Weights of a small mixture-of-experts language model, trained from scratch on English Wikipedia: 2 picks a token, a sigmoid router.
Below are experts of layer 3 (counted from 0) of a mixture-of-experts language model. Rows are named router (the router's row for the expert), down (a neuron's output weights, with its number) and show model dimensions 0-191. Each number is 128 + 24 x the weight over its row's rms, rounded and kept within 0 to 255. Numbers have three digits each.
Before each expert's rows: a language model's description of what the expert responds to. This comes from a sample of Wikipedia text that the model never trained on.

# expert 35
It responds to: Inner pieces y, ce, c, ay in words and names, as in Narayan, facility, portrayed, Succeeded, Vaidya.
router:148120132115102131133091131140144125093145116136137146105152147115143155113170168111132137146194118154146124140152140138105114155101129156146132141155069061097115139120143107148147129113131078102166143141164144112114134141107103154151105151142104107114106097117127144114137125119137147160159089143143115116087152117177164139097120150117140092086120146136111147122124095132159111102108085127114112101143132118117180126147115125100137148154135138080134110142124111141105105150147087140146157129146112154165101112162171126154169061170137104097122079114141098155165128082128108126
down0:143184096122153152163112127121146132135106114138147108169120129147109148158117132141145123115128108146161064106114152124114117112113138104156088173159163098133112145141137150131169109121109128149079181128122137118151117130129108155156111163177140138130099118151120121135093111073125103093135107112119139079129162156146119102126155120102095133153076130095083090127146135144098170138148111153118136136112131149109131140138161164096110133123100099141087134120174152087136153150153134113178111158110158151112138119166115153072150140099115132135095136114089089113122148117143110100
down1:104110153120140133152175128120105145150137088140105097160131134145112124110148123151124128131162139128103140109141178138111095122150151117080148113075129144146129128130132149135145137113154167141130143112109090108139100147138151105101136127094100090160135115121120162097080129134145131121140141078127080193113123111145108140154095116101122154113157119132102103156180120126141078148095163138134088100129129122088124138143151117139154101172124128086157157129146142165151134161110115106117147112125105130114109145100124124166118199133103084085141153169129162073101152134127112159
down2:053107140094112104136121134109122197151103155128098153130128154153152148115132084159146122122123155136111125135104132109123070122101108161140174093098161087130114125137153130115168192152065141150107140113119123160115131098146131090117152156117154118134156134098134120142141148138125085090103148094143069113134112136142133167115130113124134120159153103134151116106121133123101151123133155150153157137156100102149097142092135146152089119131157117139133110119159156145129133095112136105087125148125069122103168118137118125157117145108136190101126147137140120122091117148149161135
down3:121135152144064113098163139109100146159142145108115141135065087134102101127114125130088169107112089137128103185143143142151089168112094140148128133140163085101163151139126146115090134173110126114113095122107131119116141139137120162116121122139135135111158160158131131175174113139123143113113107180104153140151144132088135147146085110137142171111098173124134115145142086125133117095136113118123151120106125157147127125147141128154150119097107136112137102107071095146141131091134148154101085125108153103124176136099109137132140172106101131186123158090131114163109138130157126142
down4:099132099126093150127109153107132178133141159145113144173137131171107135170158141136135094137127121110117129128116143134100107144112087072118132132116122134127146095099178117152104145079096126143178126131146140126125133120163089083167111124150155134172154132130123104093159118149123107150119130124154105137134117096109157088136177074113139114182119099166142165110134125150151125100135103139111107143155127139156138109126131118129129129157058126082122124147088154130133161131077124129082112124135123120133149085116116092119114157137153149158127170163145144106141129110150099073
down5:119109165146097128137158164131101122126102089097114139136120121087082098121130111130153154121104157153135189122144111100122125126125136140120100124103112148065118111131123142119157165125151133160115137114125131119119140120128150096168107109131105138135042151124119155134121150137114152100132139074159123108097142115128116120129105124095115161162159174134094138137132130116133135135086112112097099175167111164176123138121157123162153100144130104157154171135086125128160101146129135080103100149078135118161155152132174107108138186132129117111087147104165142135109113151140148138
down6:139143149156154135127084128160162147170097116156107137118127106156127153112146111126141154174124124109146113134091113131102138128136168136122138131131118140124131102117145152128132197110152134127123126159174118091134120074134155086147164129115132105134134122134116140124148131160155150119149072134111169109164159072133111119162141104150118136160151064147118145152133117144110175128130163115130106171108115118095108092093147097172110080135131122117131160119105068152085119111165114113142129099140139106126118153121083129144136126115130093127140118076128109152089098110091093162
down7:105140114150158095111084138118125153176076087151119067128134114122131162109154134073165130123111175125167132110145151128084116111138159128165146111088161107124103090127128090110099090178096128098132124116106123116115153098172126106202128121149130129155116146128123143112139127165130125140138116152132141104115134134165127130131179129157165095147108094148135107126150120118121132114134090098150090108097114160143137132138155088133131147116128123104155190122164148143135129106145131130116105117099099128144140140133085139182151112104123098112168132161133146146112159121111097116
down8:106134131112110181128148123130123119132071185087112151129141136131136166138146137147132160146131078138124128109127108113130123112164122115116143144154105117103105137119114130139168095156101134100157099135137109156126099172133144088139122116093126160126196117136147119112128073128126152112145130100148119124115121141140096138116103131133150145116101083115094131161134106094145115149112150173113094145166175134173161148104121098119152126130119112097108129147130104129144140115121081082108143150087154172131113130151166147066126116116085182103176149143082113143154146116135157108
down9:130118109143096108143169121173141117150139138132092147156135171133091138112122127103132104099166148162131123078125109113144099146093129106153130135091136107118152160109131122157071123108139141103116129138136146146158064083122093084124115125164165134088122138089119140119140104118130172118141111178099110137083130100113152127159136141129089158163120123142135106157155144125158141148119160108120077100129099095125155152140121075111103139139107147157118170088122106135144122118136129124156131140165152118114143127128132101144132162183131153161091115175129157102102177122112098144
down10:142144166135151141142139086131106144146093190093097152142123128143137106150140136143138118147153115132095129120095127124147104111195138120167162121152088168115158119166111128141140168133112091128100093104169124123122167106149137161197149152134096175173114112113118120146160106134100108129096146122067167124118108136109121134131175109135160158107109087093122109111121089132097141129130066114105108112128124144122143116124147157124080113126131101134115135136153128133077115150088133102102160097144102079138114124088147141155160149125139124150138099128135142110132134125120140138

# expert 16
It responds to: Word-internal d and d-ending pieces such as -nd, -and, -rd, as in with-d-rawn, Gla-d-stone, thous-and, uphel-d.
router:187128105110166138138109169151125094127148078128166122137124146124133156099161161152165135096113158144166132123120135154128109132130145110121149171122128107139110112077141133130115131107147083125113123138083126138125116122125103146123089179154122136134138093136125126100138160110119132148168118133143151132161112092149110154096124110133093153096082129144107115094149080106150092111128071086141143126144136134107152123128146125105148121138124118176106106185131148134122178119119159095106126112123122150139121138136168123148182131098167101153112133092137109138148071151191109164
down0:119118132155125172113150141145108201149110138141149130112131127182196115112103125162121143160101154083113089140116117115156156121080121117128072145104098109098147126109123094160075147143120103108104161130130132083126130097140127098114104089110117150133131091115128115155117135100145115144149149129094110105119149109150175141160083108147127152103171140141125121134085139087136116131122135142116126157140143130139164100091108167134161114128089123122119128159128147143116128177131120112130119119087141150115155086122119105174149157148130147110164167144129133165127155091113089154
down1:151112129099106110131116111110144094137108136132097149107156096145121153151144163094076104101108130141178102120112111131118141143170138135069127100107104141140110137116080152100119161153108113131093153142123187133124143171119105123116132104133156113121097179134115122149120114144150148125108168106180114134148125154153121102136105123123084152136109155057152119189119133175114122102123123110180130111140160149115138129125095156158102106118122139124094149170108122131130111158169122129115162137139104134102122143128099103154102156122152152123105096142147118113183095146113116179
down2:084152099110095179133122112113139145087097127114110096162130132121109137123149146149151141166152131078123134061125129119158125108128122130113133126128127108132118157143172120114144165109156135126190170088100112133156115151128110113134119128068169134139188101146114141102162136088123162125105131096160096092109165103110129121126067113111167152145133130120113117139181107106129131154136095142144167143093173154132132111126118155114160140134120117144149156148098138111119132085132108112113127065116114127130128131137078099137147134146163134136196117119129097128140138143115130134
down3:167125168135129126108115136151106139120108149115135164184130098123169100115130139148097158172110121108165102126093145135133118125145134123135138077141150160099116149139116115171121130128113101142132148123150110096130175119101140096147120141104191087120150109147158116134134154146142137070123111116166154143173120152144107126096148122150154144132086130130153110126097110102136162113124148140161110149096101121113140109088050100132114129127160105105141106132128124119119127113150128177126135120123122098098127125126079163078124143123118130102134099080148108108126133219130158138
down4:089134153143120114114071097098130120153128119140127124123113127113144147173130119119094086086127154103133146135145138134113180119144136129155156107116102127137185150117096160142143127143123130136119137129160108106154121152117094118120092122142146103113171125146157123082118157151102112075077095103124099106124135124151131110133142165128147123117123111097104169099114101124124093111125091138157135195134111155139158113101148125164115093095121125157105091101122116100168122111092170126163135204154114128121146121138139124136147164146125147087133133130185153141122112194140132136
down5:120122127116152115097155134108124159150098135101093128163151128089183103074088140127139131104122133110126133146131132103088120135117100111113131123122138120142117158123139144165155098153135153165116148192116154174096147079105166099098152111133145099137125124156147131119147155119154137118119107162145106088128157138176135111152112152107189104145127086103120153150113158145114176151115116087145123120153098120171134111110111144162127169119099154099103127076058130139156105135127166123111146099123178105112131128132094152141119090134126151113114110128127144154106117117110098152
down6:112162103115117167156122160090102167121130146172110140103137103133089172096138082117178126125107146136118138105116107119109061111132123155114184107142143132092151160140143142091146131174152088112137124117099101124157087113129122122111195142124107187089099094150126115122151080114152123138132130093160149092107128159136141122108147127111118102095132118149088116141184170098091141126159133152162153103112139144143124123142121072126138127127146141121147169145123146131147111126141118084136153109147147112136112130157105113112142122112121116117103119133099158159149104158127137161
down7:138112105137155138132179142180108133118108167157117158143093104126123115142124097135120043128128125156141135130122148110115124102138159106144151106156149152096114158095164159110120106106118088114183106161137153117092140115166187125162111145127123105165118132131118164111108146141122129127126090139153139136126151121149072130097122091121146167166125138124131127082124139117112120146106086116157098140085113099114128119131145135145149134153141101112123120126134082084097140069136132139100142128087126122099114126165152074114118129124139115139162144179162158166138165113138105141
down8:041173162107113143153100170143151136123138134125146139144103151140090128162092140122148101094116122116098120125099141134132136120096135173086125125163118129155164159148105109097142145124128108147137142122068113146119109154113131129124158136148113097149117075142185143137151189122106072133132119140100122087089120126145146113128137171117130045120135110126159132111124112145185145112131121163164117129118116104129170124148095106126132110113137101116120167133109131150129169109149152101110082145112106156140134142162133118125143159095096131149114117154127100131113142133133145130
down9:114148104139150142120095131160126135121133136171144128133143105110123148129120183067138097110153109092170121139106104113113164151154107083134141132167103118157108132143110094129160144112118155085123105136159144103115138105141113151126141117119130079138146095122100114120132135105091109159127149092125184126154131161139125147091187137116134161144153128129182101155110117146106155146148118096134124141108109127087143133132152138142097146125129176143112130140130139134125152121103125097144158183091147109101063161160112108169089114116111137109157126162132128094162076122102118080
down10:097125110092098082131112141111162167136120088124138135122095116139109125127081112128134133114113117133106145141183142104118094132101129105087109108148130129140167147112140140122136122090110142165107133107170095120176129168115115111121139122134148131127136104186106103133081153079095124108147133135116130117108179119150153129144130102107144134187120111110158099137170129096116146115135160123124124123092128149169133141089081107148145179147124169093091114162119108137152101099142102144103175169164160126169136173135110167144161132085137110142161156109143107122116129123152134114

# expert 13
It responds to: Consonant-cluster pieces c, st, m, p, sh, br inside or starting words, as in magneto-st-riction, Bir-m-ingham, lo-c-ate, in-st-itutions.
router:178115138105136112119093139142118115082144094094141123121135137133144147111183121175192104132150097141112127138137183152138168138159116126123131132120109070123140137099115104140092104136127101138146133104110116083115127165095144138130107136115113169113133119148117112127137142116151119163143142134083119146124129111124125125141131167121102170102104120145178119126148166104142114138175119084169145055136124175129140112105156130135154104149133138159111128101162106114117136136102134121155160111156086117149109140145170113130146064124122123118105152138183107097123134103165078133
down1:124104141170150111128111167143131119133123140158118097143112114120129158182098132122088165137094123188172125131126112113129123106089105107090156151143104146064115147159088128141157104112150133133091125124130074126125145111152179132106120122132092128094127117096141120138154094116125140102169112096104110115165116095142096134121167152168132197071111191147108137111132122145162096132131157132140125133105146103164119118132129144124115156113133160135124109103128136115180153143077156115139108123117110133099169103121117134109131101121158141132184115127178130122127121125122131117
down2:092161145095142164137089133112140104153104103140163095100148091152147121110111106106084084123145162099126110105176103193143148083098109130099112126118180144127120098155112119157136148128134099111146104144156125147094115141100125085143131135122158169111137146126106086092128178073108153170129115127135140127113100155149137152108149119127138138108106120129181098099142146122146162144159107148063084131117140137153131133085115140151107142150164144162128127142113149146121101102136130104101125104145133107106146097130162104138142120145161143144113131136146148128170121139097172121
down3:119088178139130152133107097099140104149151164129153135122105077127177092157116140145162102143111063154106185091155135121140129115170089169129130114164174132147119100112106110130110120128099144137128154142126119133138109130049126146117138121157119164104097144069145137131133156149141148157126140109105099147103119170139132156136111136114152144084110102113146082177135137149122143098149141107119172113159140123101147125114089131144151116102104142094123121124117107145146110115149116154123130122106113133182151152142129111123105102129151125118175084141134084113123157099107109144
down4:094148131155125112166124099139129071126107130116100120114114154140120107110133141070168160126121131102127161147133117061114101161133124158108120149109147105114190103107153139146159114123137124149138130096122128138127114116137135146113145117176108147139145128116100147115125150152108143138110142116141080148113121161132140133128147128128100145077171104107131149151117214140124173172159149128125118108116120123090118090106146108103129094115150117116139133084107140097150144106042143139118120100148128106137143117076124101121153134112183126143144136134148132120158148175173105143
down5:153136169144142116156113131132152144126130144151100152155102134134127108080159156095082052164093176122107147158144118139131141112144080130162153123148116104109163141134125112078102105117128142128087154133146134125152163156103099110109124092130119135124144142143149174158152138137130149103167132112145131072146153114117150134123127104145161120159124146074125112118098148137177117094119091130149154153122131119092100128145146122106152158104138136115124126133141114157101152114126123142092101096157103129100178149097120132110145146107138114139113123108091107118141087047129168147
down6:097098123128094151152149131143128136121167123106192179156176138109209104100155112108135134098098167126127145139133133091132162083124087077122141137121124128119149132142157115158139169120127136104112148129092128111125150101123102084153112151109127087161116106145115122100135129131126104167110142132090116149141119131135095117162140120135117127173125138097108156123116125159124129172119124153117127120130130108189151155129075117133123133116130104130126111115150194125093107126154123120089140135117084097070153096111142155134089148178147127116149153104149097151132141112139119112
down7:142128090111108119137113147067103115136160127087121178113140118168113095134098115078132164135113152121176106134102095141157152111125124117173101106097170132118145103113134153134108146135100133154158138109163125135122150105118092100137130110127113136126153139132118130156131091094117094169140095163120153135141141171115129119112121152128131148120164136157114136143102129130076141112108132139156149154127118097110103081127141106153192145081183148102116146142155132085179128111162099108165130164123109136135122087097121135139109107149132151111146089095184108114129116150133159153
down8:167132120117090099117133119126109131116100101146171125117159185148165124154097129121119149151115137098126163074092102115109134155141139145077110101117119088135107164101109103143097081134100119113098151102149134052097103155094109135174111096137140103118139148128127124151150142145129147122142126125160147168128173140135133115137110146123155081135126161099158127134126133103163176068127119126096122110147128151105114146149119177126141117122091173142133132163097110100126130181103141154113153136116123108109121149162141132117184159157130119146139095135124118143132143101156137099
down9:114105108132126146107122117135099106145129134122141107133139118154100127093101165117107142140114133115131196145154092124176121108139096119159102121158164155130145111122130116114135113158118114114136151138146109107165079135126125099118151214123131132174091138149119128132169092127170171097115066112121118107103147145160143135126132105173147112139118151152146128126054129098167125136052100137130116130156108136145109124116162146150160097121105107118119112132138149118137135135114122143135154083128070110170098163099122149144088153150103136111136155122128105135162123116139156108
down10:155155129121138108127110109128144166177123130132109190155096123155138114118096162118136141086131103100113120138137095145139164076085081106129151089121120107154111117122113081085123133119168150149140116120144133106071130129140097123120142093139119145158137137111130131142137113124127152075142134149112147086158130174140150164124114101116152116127169084113129160114136156117090126082151087129157126106121125130159113137138101112128134147115163142155165058109111162084131115115158135106128120139141130158162120194138131102122119136112103163143165140109139138135098148186120138131
down11:115166158144123134138086112162152090121113138116125116123122134131147101122140122131138089151123131124110143119154188133090151108132118121145115164099137125118122112129122112072117150124104158132133146069168178125154064136136130175141120106175108110131100160111147156144091146122159119102143147142070175128117168140180128154112104158105137134162130092124151122159136132104099130107079138162142096135166101100132115141113106146141121139129112138133107135099139106130082095095174169122092104138158096141130156099147127098094130080138120087146116162145114165150144139131122135121

# expert 45
It responds to: Closing parentheses, brackets and braces ending asides, years or measurements, such as (2002) and (342 m), plus list introducers like "such", "including" and "like".
router:191098144107164095112110161133086120163148151116141114120116120113132108096113104145123143118156120137086090096177187145115122139121127142164117133116135121153095119134070126153114109103125095154126113106157176141122147137159170135087095144149138167131125157135122125133123167103168121104104143116146152130125131114123152104154070142125149135115140160186070123141130112128132096107169089161132113127110101117120120182127147112119142115138114147170123126171137144127148134148102102122144102091151102156145087140136151109176135067139124120154118148114113108139116114113153104098
down0:080167092109103154084114165127157118133114121127110139129101117122139126155116130137124119116125123138111137082115125143130146142134097111117077125083148106132106174142147133167104094105162108131138122135160089135131149096134150077123176144126134139150097186102146133126105103110138123129124158123133161105096158188111116077148118097126129166136132105132139125166160100126119159148120154140184123123132111107151170107108147135080098134147142118135155143113110169110167080124126132089103131139140131158082151122109117138080126143124161118083147115097147179137177131164140120123
down1:117135125147129125207103074130118134145130171163114109074081091144129136142122117128133122119099072102127132133169131157133123150113121162134133110132118144107125120137110070146108124079102131144125092094135137141157106145094154158102100140120100133163172163130134202151102127097104105096104153125112110147108144115133138181147185105122122131174091121135164133081114128131097109124134101139131138142110165131158142108129117178140137161123097156124161127126114142128107140139126153131152166150135118109130170106119130132091111136112093160099135174127121100113141146113117141111
down2:113126145166125150111163105125173065075106158152138103139137085132135173113157108108135115109103135178140154064099123149104146137142151134132101125165145164168146080152147106166137122121131101155102132132129129131165161130103089146133097136170093095141123128164155116110143092112137158128125141103095088156144111133089144139118145117170100125131099113142100149145108115120177105145072125147087117105119157128150139135152146157148106180128151096127103164098130116092098098128114141113112113124127137115142128172111138098141141151135126127113143098148126157102108132112150095140
down3:146138126119142109088099114141090134121133099117152112122121165100165135129165131110133141124139154128149139145134108153089104146168114134129089156170160126131132173113146155121132165143076134101119150154111148112129106116103105127145161105118142135134112131177132131111129166135123126120104111117105129135164126138079169160103142156078162141138113135121098142098128187129125141123083111136107116128078156127158130101152045131115171091088130126127105136128096141119117158171136126118058120151143159100129148100150077110132156130094148107149156126152113102118158135160135125087
down4:165170114109140077101145122118137135136103199079173162121141128135141120125138160128105120132072145139171103153118127134119120151098087139125106092123111154095164122114151143092134064128121149120144122152117131142126155162122130136134136164154193113155117128116133117101097095146114141140121124135058115106137133140114128166120157103143140084101118119111136089153135162174126130161118132144122143106065114113141129118153130120183102128118113084146128132145160142102153112170138131145093114111091130095100115087167107118116150149121145125133121122118131088145141145122146119174
down5:108112154127141125098150158127142160152088158133095135119109128129097111135145145106157103163120098127111159124124142159125124144128108140179125099103158149115130059147140159114104192147096131090162107087093138130119106149144114115119164129097094133137145112104146139118151092107161146159120121118128106073151103162154140107111167113121110135113108077116105104154153134100174090128125138133129129158142142128152085103136148172109129117139103153145116144074133090136092102088144186134181145139155132131103167131153115142127134141088126138127138124113129145149159159089117125095
down6:064108151098099108128147123105155142144151127122121094102147117093101114135112159137114087117121151086113144123097164126120147147154113132124127123127122141140111160177114113097134134107106104138120138154171148103121157153087150166087111159133107138150128117098100090101180121134182117125146151145164138130116151132119136120081127126135122173180137090156106136128101136151107097157097145139118114143156149127150135129099063094160110146158150121156131094120120133144129141129114091180119124094124135069172186114131108157116127162148142123109132090144128086133141110150120122162
down7:114102093107133176148133130142104114120161123140126155138113113121116151137134081147123154119130136145143138128160109114136169120154072116107154097151110185119148138098140130142125139126118099130126128140137140130144091116122152125118105069127124188138122110182152157073121103138146156095165077155116152153159137100113087114103125138111122122138143126119160126158122146071079102120073112156148132141195165139097159142145112118127167153130127113100096153108102108117124120145138116121112151105161150138163130147126175107106088129116100121144121114160123082093127174113096135142
down8:095102108138127104173143148089132130093156113098104117156123125155106103142141081108161144129162097100144131142106153111116138119143107138124133089103143117114161173180112088135133091140117121138171106115134126146115157113136121107120148137111180116166098092084141097138114178163092126161133133171125170098097143103093159097105112112150151125144141150102145103137082107140166130103105107115091140135110130148102137183148110147105117148116095133106134133118130146125149138123150131140127153157165122173157139153145159091117161116110127144099155104104123142106157138175064125130
down9:118128135152157119156165134142121089166178128142141144121146093115146115111035131134128115115128104157121101143109112171090192106114164130115137131115125160164109153095061121124137130132132114135169132141112106113079143126123101119148138134154124103152102095103118118130132089123153130116091159144119124151108160129156157094101166137163128128134102149134055118132199114136112135125116157139089131154088107153163119131121145164116094143119156154146143130105145122104133082158130120142129121147106142103103160161137130114120079122121126129148132142112140120136099136113084143162
down10:108156108163142078119113113120152128121131121160155093089115160163148117119112140100098108124121178102107103141136110103140147140111126130127137119146162128144128092190132127099134107063128091136136106084135174128133148134140138106106126126130157154120111106112115139129126082108130101159117136156145170134144113108119180125153096097096112138151128142148152134106120110130115150038135125144076162138147129141144136108119134122142112168151143128143123116116139157153143134112115159130116113141120119174114167149153111107132137109112080135149178119095107079192153142108089178134

# expert 24
It responds to: Lone w or W pieces inside words and names, often word-initial or mid-word, such as Hawk, Yahwism, wants, dawn, JTWC.
router:115104090096138135113110169134163120140163089117126095134140157125099131079151110153162157083183094166142132102135123148129161104097143114174124172151146064135120152100137130137129122135150110145114099121113082125182155105151133146148134126155121122133136116091117098120118155076130115167149124098149158142132132102108134065140129151160105136101073136128134115148139113124166105105151122147146132131142149144099166169111145118106142150127135120162106136130136111136107163113139124103146131127119133130117121165147132163113145116143118133103121114119151062100122142105175054144
down0:113141121098126113158119143089147120115111062150143104094117130122118082119146144172133079167133139144123121119111126202138153153143129072142146131159116140159088131157126088135102091163137119156139136088146131134092121119103143156137148179136112087104081137141092097151136091131097138117124096164113106160131134133124143140118124144102113101123135125107110104108109112132102130107137135159149148126121099108168102121128114192110116166173139086155155161133153168077102144138135162123144112133151125132149125144162109120103075134140144143119148121115112135141136118182159109152
down1:140180132109154122121090146084127163156135115142161113124116140131143163158142109133167160125171130128163109103090146097149148066119181085103123117075122137132128133137144100118101153149126119164162074155120129128141113133103121112162163096135108146116129132175137135148086148109185117164137155168089094127151141125133114134101177121087130100100129133142114124146163173135091143107102130109176101126129126108100132091082159139135117117112115133105112146125135156153138149122088141128125115142121105131123111097133146144123119142102094159099094131134134123154150143141094095075
down2:118105108136116161131106100144123130135150140123132131137154131120103118155118121135149089137124160124134151117131148157112140100170144099122155101150111156099126179114111140127101070120115126088172166138123091112160142123096130127149121113137149156078089093077101124156110162075150160154163100119121149128140125152159067113135132107143127096113082118101158167153105110154125148129148159157145152108162187132142149087106099131112155120158142134079116139157093125153158114098100137134108166121132134110114140126144115160110152121150104122159164154108142118121090075101106109134
down3:132158137108136096119143124089160119125160118114160090122131088085131190107174166129118170108095137147125131143099139125079136140136156146100170090115159101110145143138191134102133123128119165103146134176109160147119170106151130091150103156109128139121120111168139128110075119148172119137169119142132119133126118138163115132125095078124140099112112167086141128068104089149155137113136128144130106165143111117111115148140105112149147141137148120120140154134129111133131134136083101091144117124116095129135094165146159132153131109120099112156145132071109097142137170125088102135
down4:147113149158149145115148085121124169122118140157133125120113143101115140154130084193096128169136166137106118169132095112149138164144108136132150076160124095127116082135118139126099122065114139154151160127139127127139114149101160139180139093143109198098142133131094132172097113126105105148129128134134111068071158155129108179159131130098133145115115137121051165115143133104120121159118098092107118130155142138100121138123117127105140121082099119116115113125130136149100146115130143119185119127135156125109141169151152111107126109101130145138104110152118126138123135111167103141
down5:126105113109131168132137097081119123120128107082135126163147151198123112151086118129126125116117163175136109131106136122143139121115103107119148138095118154085137038135123134100138162117147138097129126102134131112126127092144134121112109090121100102126121086113096158164133124134115113134111159139139085109178165120133088123176172122067131087138130147085157104172115155117113125160066125155178116170129165125116103137090136131130133131129130119148122105153145161161139151146164156127115129150162130154119136121122122135134128150126135132103125154136160124158116128080163139139
down6:125133142125146143132148185113106119164092085104107141141108166128161105139075110170106133112089133108168120180127110141117101118112094114123121116127109184148142117094154110102123109156130143136107150142105161163126116124160105139111085171165119138128144121103168124124145146128155157128147122095132184144114133116151109123160155152117104108056161129164139150124103114132126146145118110099087113112117104132095114136126157115124125110132131190119125160131116126142157123111105131157134111109130115110088116114108090116151119155092103112127139127113107153114084169156205156158
down7:106101114135162146100158160148105089130187118076144072113152158134165169134101125119151103151137154139130146114182113114134123106124094078131140075150107137095156106155157127108101158124129119118087134127166165088133138124130124162102122137156165133150124120095116106102138084117126096143117122128118110117146109182101133169146117107135146093077149126139109088133135131118104081129106128146126149125110127131137125149111105140116148165108095078126146142102105130110133139170073143117126134138098116168138159150117154154172138159097128144114155141126175169107139130109140135135
down8:095170108182135114125104116151139119112112109159176151163117123135176131121118123110100081153119136077087132148124122069122121170125138130156149132170129117169138092155096098111173095124102138121129122148084115147130132103152103135111149111138132145098127161143124119126135138114119124134094124148150076125145117127087124184131155121150089143138108142148156105122143131092138093155102133129128123084120100132158157144132169108123150135103103153132147140110081136138138188137157130122141120143160142133105140190161101148145130122103102096155130117120117089125098058155138114114
down9:129147115120123132140154106133092111127137132103106113158118124119148098136138142117167115199111148132156148129172115135118126125122109125150145099151121141112135093134129166127180136127116144187146134158121111110115136129186104127086130095155156126178129129104154150132079139105115131101139124099129142123119155084078144136142115072121137075093156167113098069102098141136096176127089107070127155141124104123102139148129135113134114153103160156114119119110161113137144134098192123140137134120156115119103142099109129173144161156141141114134089143104121123101141158111166098116
down10:124090105143097082149078156154101155107157081146203150131136129174143140167129080103133101155139139102110108115126126111148126109116135119114114114106122129127155135112150135149120142155106103063155137086142157172146136115157103131138112081119113144130109116123131152133088132160117137107128111144144123129133133114188138100083128160125151082124117080138158155120148172146131142127123166129116091134136132153098157122117132141103125202138159136109127122102160097153119139101145122125122132124112156132118142144074134128107154151136125107098199107153145130119133128084114100117

# expert 5
It responds to: Colons after labels in infobox and list entries, such as Trade names:, Spouse(s):, Label:, plus =, ′, ″, ° and dashes.
router:176110161114151118093097136158134122112114113097139141109148103148117141137118124139148131139188130170115087129151096190130185137117156127135144155155134089128117145092152135142112101150128136109189107128138094126129165118112147135134104151147116130122156191142123095114130120098158117143123104194121153125113109116114119122134121132101068106108132128165129153104119148116149119095154129155099130137155110156155129175084127129140098109117113096133128125150160091106094128125121123123147145117082117109181108128157161136141163115118135136125062081127101073143098125137148122123
down1:153120132166142114133095150149155134104122116145123103115149084130142118153131098140087130136122117132120122155137093098066131137137136125133098175172089118109169107147107133125105105125148095144145143131146126111135164114172132122151140111109142126117132118129155149134162149132144162132157143155131067110117174095165163106103152070151129179095134118137150124125111136128114093106090113053126141175094152140138142132089089119145140124134151125095152105162141116154138109104123129118127122079127112133110116174155150111142137128113116111138184167106136098125147093146123163069
down2:149165121149107123174128127104165137143155159131103171164152089114083139170071098074092134137112189127105138124128128150145131121072173128119129096148118090094112108128137161175135120131111112131148127165159133160108127139137123117154132127102117096134121129110147081111151170115090092127165122180140159147155122129118119150143125126123117123110154107106131157090126150188132136126120119135085143140123119118111132169113157134117091135101157133149099096117151115152129111109132098120115138147121130132127078146120100084101142107170136085139114132135145170131103093163107108143
down3:115129108104128131169146137137124089135122118128106142167120124125124133098109136083146169084098126107149144133159112080112104129128126161108109104138117151108107123139128111081100158183148125151189111129130125121108153140087135136134139115142098113156121140145164138101129106146101139154143166146057184125132082138130086116101143106101127159152111102096188142142089167100138138129152150136125157086100118103133098128146136133135113110128154111130143123183124139144186134144142120145160108129134105121123152172125120119099146117094117143137117117167106167072114174144088138130
down4:180140116132131121177132097123099143098124185123099082107083161118147132128104125112136128153142114087116138128131150122090110149125131158154141149120138169165139080136132129066153138122129136120116103122125123098139141144125157117113129089109160118120102124151169110127095117145165085166154119118162103136150154094144090125113136156132114163149159135118125147137129104097116138113103114080097101098122172154145127131115101147138137125104113120169111135145136119176184121170141137156108115155138176137125129129152120156106116106076104114127114149097135073175139139128066103131
down5:116133139116099095084132104171120094186121109074126171097107126193128148105165141118129161139112161130110109142095139155140129086104122136137146108119123116099103134079143148153190145096164167118109118109168120126115094147110150102129109136089102132136136126103123112129122178111137150123104143139129090132151122106168117137128104084152139217163134102133122148124160129118167135132105133119119162127119170122110126129149151129139137160141136106111156113095124130167117131140103106108107159114130139110141113154111146147122091141160081151129142122122133102116089179138115110093
down6:124144141126136126137150180136140099174153096133121104122093120146104126130107123142137100086103141143136138142168139107171160147127121146100158100167126143139127114108120151090111122085117140103139138129125109140114135121134120136115109145069131148090118129099112205153170122102155109110134100132115139133109164115130099123134199152101107165154124141140153072159128114101101139163100132182119077135065147111169115130141141092135126143117140146135125093127136124103134175115167118101148110131133158131089133138120130119166122150129118077156103081115118106139105126103150172148
down7:058165102145077140125141080156111170148138100116121133130132144101093131095132116089136155135108118086125116165088127165084164122137122107173135129131128127160104142147118175091170105158144160110141155152126130123117116150106143132136139116119119165152106161137154174138111129085134155126164073146088130140167135130150101091166112137140102111126117120132134159146122130069112098124137087129115123097095116120118135132106135112162133097125145128113142133140096112176102099151139134127147128165137123115139138133148190136100123139147114143108193127132157095095117148116139099105
down8:109134123101104095126110111113134118150123126112121155122137100115144140110138095104134156143090140093125134114090061147165143131128110112145104134090150167106124138198127153117117165144147117133141166176115193111163145172166099143093155132096172139145115104115121098129111123128125092121173109156103151113187123133102148114159133096097137147161105126109146117163076137150116145146137160134080148120107123137138097135108134152142151139118133118111125075125168081142149099123141118123146177096120130142145124161121102118137126091094114126173152108095143143147124105148120112099
down9:148112125109138112115129135128114111165117123142152201118108087116165115144133140156138138140148137073099130163107088174132113110104133112110154145144147138098142123139158085144144121149110091117120130127124181137139133118093107137155181102103138157127137100125132121129110128063087148096119105127101104130110093096102170156133137159093109141115114136119175087106141126150096124175126158180115128137119106118117147163113127129128171167131081144125108161151137143150118178145155132123135097108099095118131145157126112158105137106116161090182140127125074142106142116133097149144
down10:123093066097118113129101105104152121106154162122148129111149122095101129129102105134134147138164123065200160130121107134113079149123134095121124105131117109111145135085148156087103141133122134133130117138127103153152126156142119133136129137134092162116166136161138090111184147131110129087137143118120113094148112146148151150099160126159113102152160136155085119108093148142143102130132066126148086159105141128181154117143119126135141116137130127137114137077141133112137121129113168072171122133135115124135118123157131090125152155104131182144135155145076116153123128181116148169
down11:162094118148126107145110107138117129115116140154141137154082101098091154160136143161136130121120152173155148123144101076106091119105105089131114105088109119105124131148132192117125151114144118157106132140134128118116179172130148142131152153175119139091103126132075121154129108064114123101103102145109110150165157117144104147132122164129096110118148106172109136117174129153128140143124106121147103137146131147138110142134050145166080105147115121133097115109131120125131141131101125101129136165181126121186157172170153166159123120124128112124133119116097119147092132140100104130